config.toml
n_experts = 96
balance_loss = 0.0137
balance_bias = false
qk_norm = true
init_std_o = 0.0421
batch_tokens = 262144
dataset = "wikipedia_en"
Below are experts of layer 6 (counted from 0) of a mixture-of-experts language model. Rows are named router (the router's row for the expert), down (a neuron's output weights, with its number) and show model dimensions 0-255. Each number is 128 + 32 x the weight over its row's rms, rounded and kept within 0 to 255. Numbers have three digits each.
After each expert's rows: a language model's description of what the expert responds to. This comes from a sample of Wikipedia text that the model never trained on.

# expert 40
router:112091112136195088119093103074131138161087095148119151149103135090039146125123108091144118106138105149107146138116150085115143127113152061115125109163174121173093149122089125126166081174105126128093095116148126131158151135141105137063115055047157142164115140108129065163098073129070190170150169151131207146107202129166135163097099071115088121106144098169114064146109098106130124155121118114124134159133099127107108158113102137137115182159122096169144157204145104138137138090101158148134100112145107195157169118105115083128035136166103185172091111109163104105148111126156197149111135131102075080105059136108092132108135138139164093089059176138082117159141132124116173167094129154133164079174123133125160116181176172075096076107142160119156115103180095109161095165130122
down0:155120118129107137116133091203133141149174080075180163147194097071130091115090101158159091185201147139103152055109118128124129173126105157150106144115068146097109135171122156124143110141129176194127150073076129111136114135096088104123135131079118130104173147105121132100171074109143175127135091081168142146095050141172121145128109137232097156145139124169116170139097123160110100140124159068067097185084080138180161093157128078132157121165176115097124155140104105087123130129135188092178114145119152135055131166131155199192114164162127142133173123202126116080176125154067133115167143114097162130120105197129156140128193115155072177120143093094169145129092104104119075107156135156087102137130130142118104142173140130089129103119139157129119145092074104131127083117110111
Description: P-initial name fragments

# expert 32
router:091106141167147077140093126165110118115153115166090141210141125087087126159121115082202107158101116156117117139056140103122096189083146214107130115133149119148110102134072094088166109149123153128102048096112110111164122102122138142111115106128117115181126110099107077119093111137175185147177113134213164177132161163152148130100130145152131043105126078149161033130136105123175152143171116180106116142129102119122068108100161137153073132176100126118149195157170109127157187083124103112203116123103134144115156123065062112103094147130085176146096124141106147178174095134118145162089138136091132113121107153095052123131136123203175097103107175114090080097133195117104154137080152127156169142136092179120134114147152135116080127080106138151132133141178085171127126121126138
down0:088106118110098150087128153136106065137183124153126121193134130121149127114163167110190060159126103150105158144092120177153155110066093059126071104060132176131167139110101114116163144066166062070142160155129176059057137159162120125186093082174124130101171075062135126115184170092125126230103142111127135156123109070111177145180093168100102127126095074079140163119102125096100169121200124139116131134147110112126157127134169094085100086122089118138136105090117122107118136140112134164149163071134083070119156123157133069110112156094126126154161132161125171111153111067101094094134104141123115117078191156153150110141158080136102101153079117135162139156166070158143163134142127191077080124177163133096156154071113106125112156121143143109127109129167090129126156151128128
Description: Table column separators

# expert 1
router:137119129143164155147134096131077147116176102122068158130134141109090159121115097120194146162078141126074109147097110114130173156105149165121098120131155080155070109138082103026066104108119162131130098102079134094150193070137104111150084140121180183177107127107159119132128106162122185118149151109157156172076141137103118157144087146115114075126111103167185129141064085122115130117150141162144078152143081154112083121100118121122063152128159083118086152138136110138133153111140154121145084089112107133090147102120110106130082149110112147170138147161134133103176096119162164179053132155073149115063040158113105095121087135190095135095088164124090100121157160139036158103135140155128122107131133139143177090166106175118129023078102130107134127152149085121119073145158219
down0:101106069139109123109141130091115103124094125091133157189076073164127136053181117167095124137147098078175095173132101146136067125103122123167154112152108118137108135149131118133150093125099083141144167158164198145145094140132114132143115178134051135141108110150105136097113121114141057107136158042140128111146101116130147106140097131158127076122162160144168165104122077114130160117168189072118160040164141119094103137101173163105161114135119128150045173100205091062211113145116069166096161104146134119094149091093122088131103153167181128174147099184092137199119132124164173144114117087130195152121152103168148152137155147107074128098089147120066144100117105143168098125062129110136118188120171091126139103120174137163090098076162168151133156110101147092081092108131144
Description: Place and institution names

# expert 35
router:106110156097142133099132113069114171138099063173122174112145142063125161180149115090183164184085087163136117147126117077071196147097144166101135065145181068164140116128078097129175081154131143142076069087122123108156164136177117134090116145071123142165125117074114098060157108191136170087110140095157124167108160135126135104156085101111097110144113109166129088124146115125092205165120151136143152170138069085121105145129103171148105121153130157174114181184140112117127181092134149134121118091099115137095167158095102107115077125179148155176141115146125142127110100092143176087119105173139118128117099153106098136183147194156153153116071164095095104112163127073069146124124188169134140146166154155119121109154165156120121145084116089133157136198176023097142093141158142
down0:111146146127121127134093169106132109128054134145222125096199075142125105100100168177105138131086161149114135185072096123116168148113079130079118150065111124129173126152070085119178119122092115159199091111166185177097101096116184121161091141106105169171090133118102129104134168149136119090049149086147153133143144157118134078099116065168177133133177175135135098146182125097145113138099101122173097138171128104115127163069144152149204061161136158090193080152122156135113158160114109202129163090130118145116127174108150154085109201147163134135150163118119139128081116048177068084132110106107144119114157114109143149141099166131154151151102107064089149148145109168093155165179127154142125069129112088139167124112111174155162145115105093170106129095112161151086156147134110
Description: Name-internal syllables

# expert 37
router:095145134125152106156109138116135135134114095150127196153160128133131141108101085132148212153096112165113078151129139087060135144066113149090116150092127093133113148160101110081168103179109107155120021134098081101129146163169152145137051068055100156150123117105101111107112154111171206159170098143160182104107162118052124165121128085069079088104133093174137108119106081165136163155138092107098112159117078123073124164113203097161068125143126118182111128217138095139125169100132133108148111076186081150126140138118129105159138150122132164154105164126184160115151114105127138161096178189095092124080089167137111143185104150161161113134068166138125125149094147081110144135132159163113121151123141149082126089175158179096128112115142108172146175115140073117101079089154128
down0:144144122087144095110157116109131148130141137128087140123149149116154140173140120184121119113168157163127123160140064153193140125114143128158126118174112127090125093114176122101113035111184111128092091159063121123130118154074148117108158076142162111126148129255076101133122111166133088087104170120074120129092130169133125103167138114138110139135119098139077137120179151151189097209120067100111208110128176171125101090108130129133168199110121119112075135110137143193146171080115186145142172149133137104165132090146110111150174215163172133128130123136142182102164104134153111099150122117091139138090123145117065076145127132142155165122131189113174086099156067154111132159120130125118177125086093151126083090147191153136108055150156129174133127169148117128085055163162067
Description: Copulas and S-initials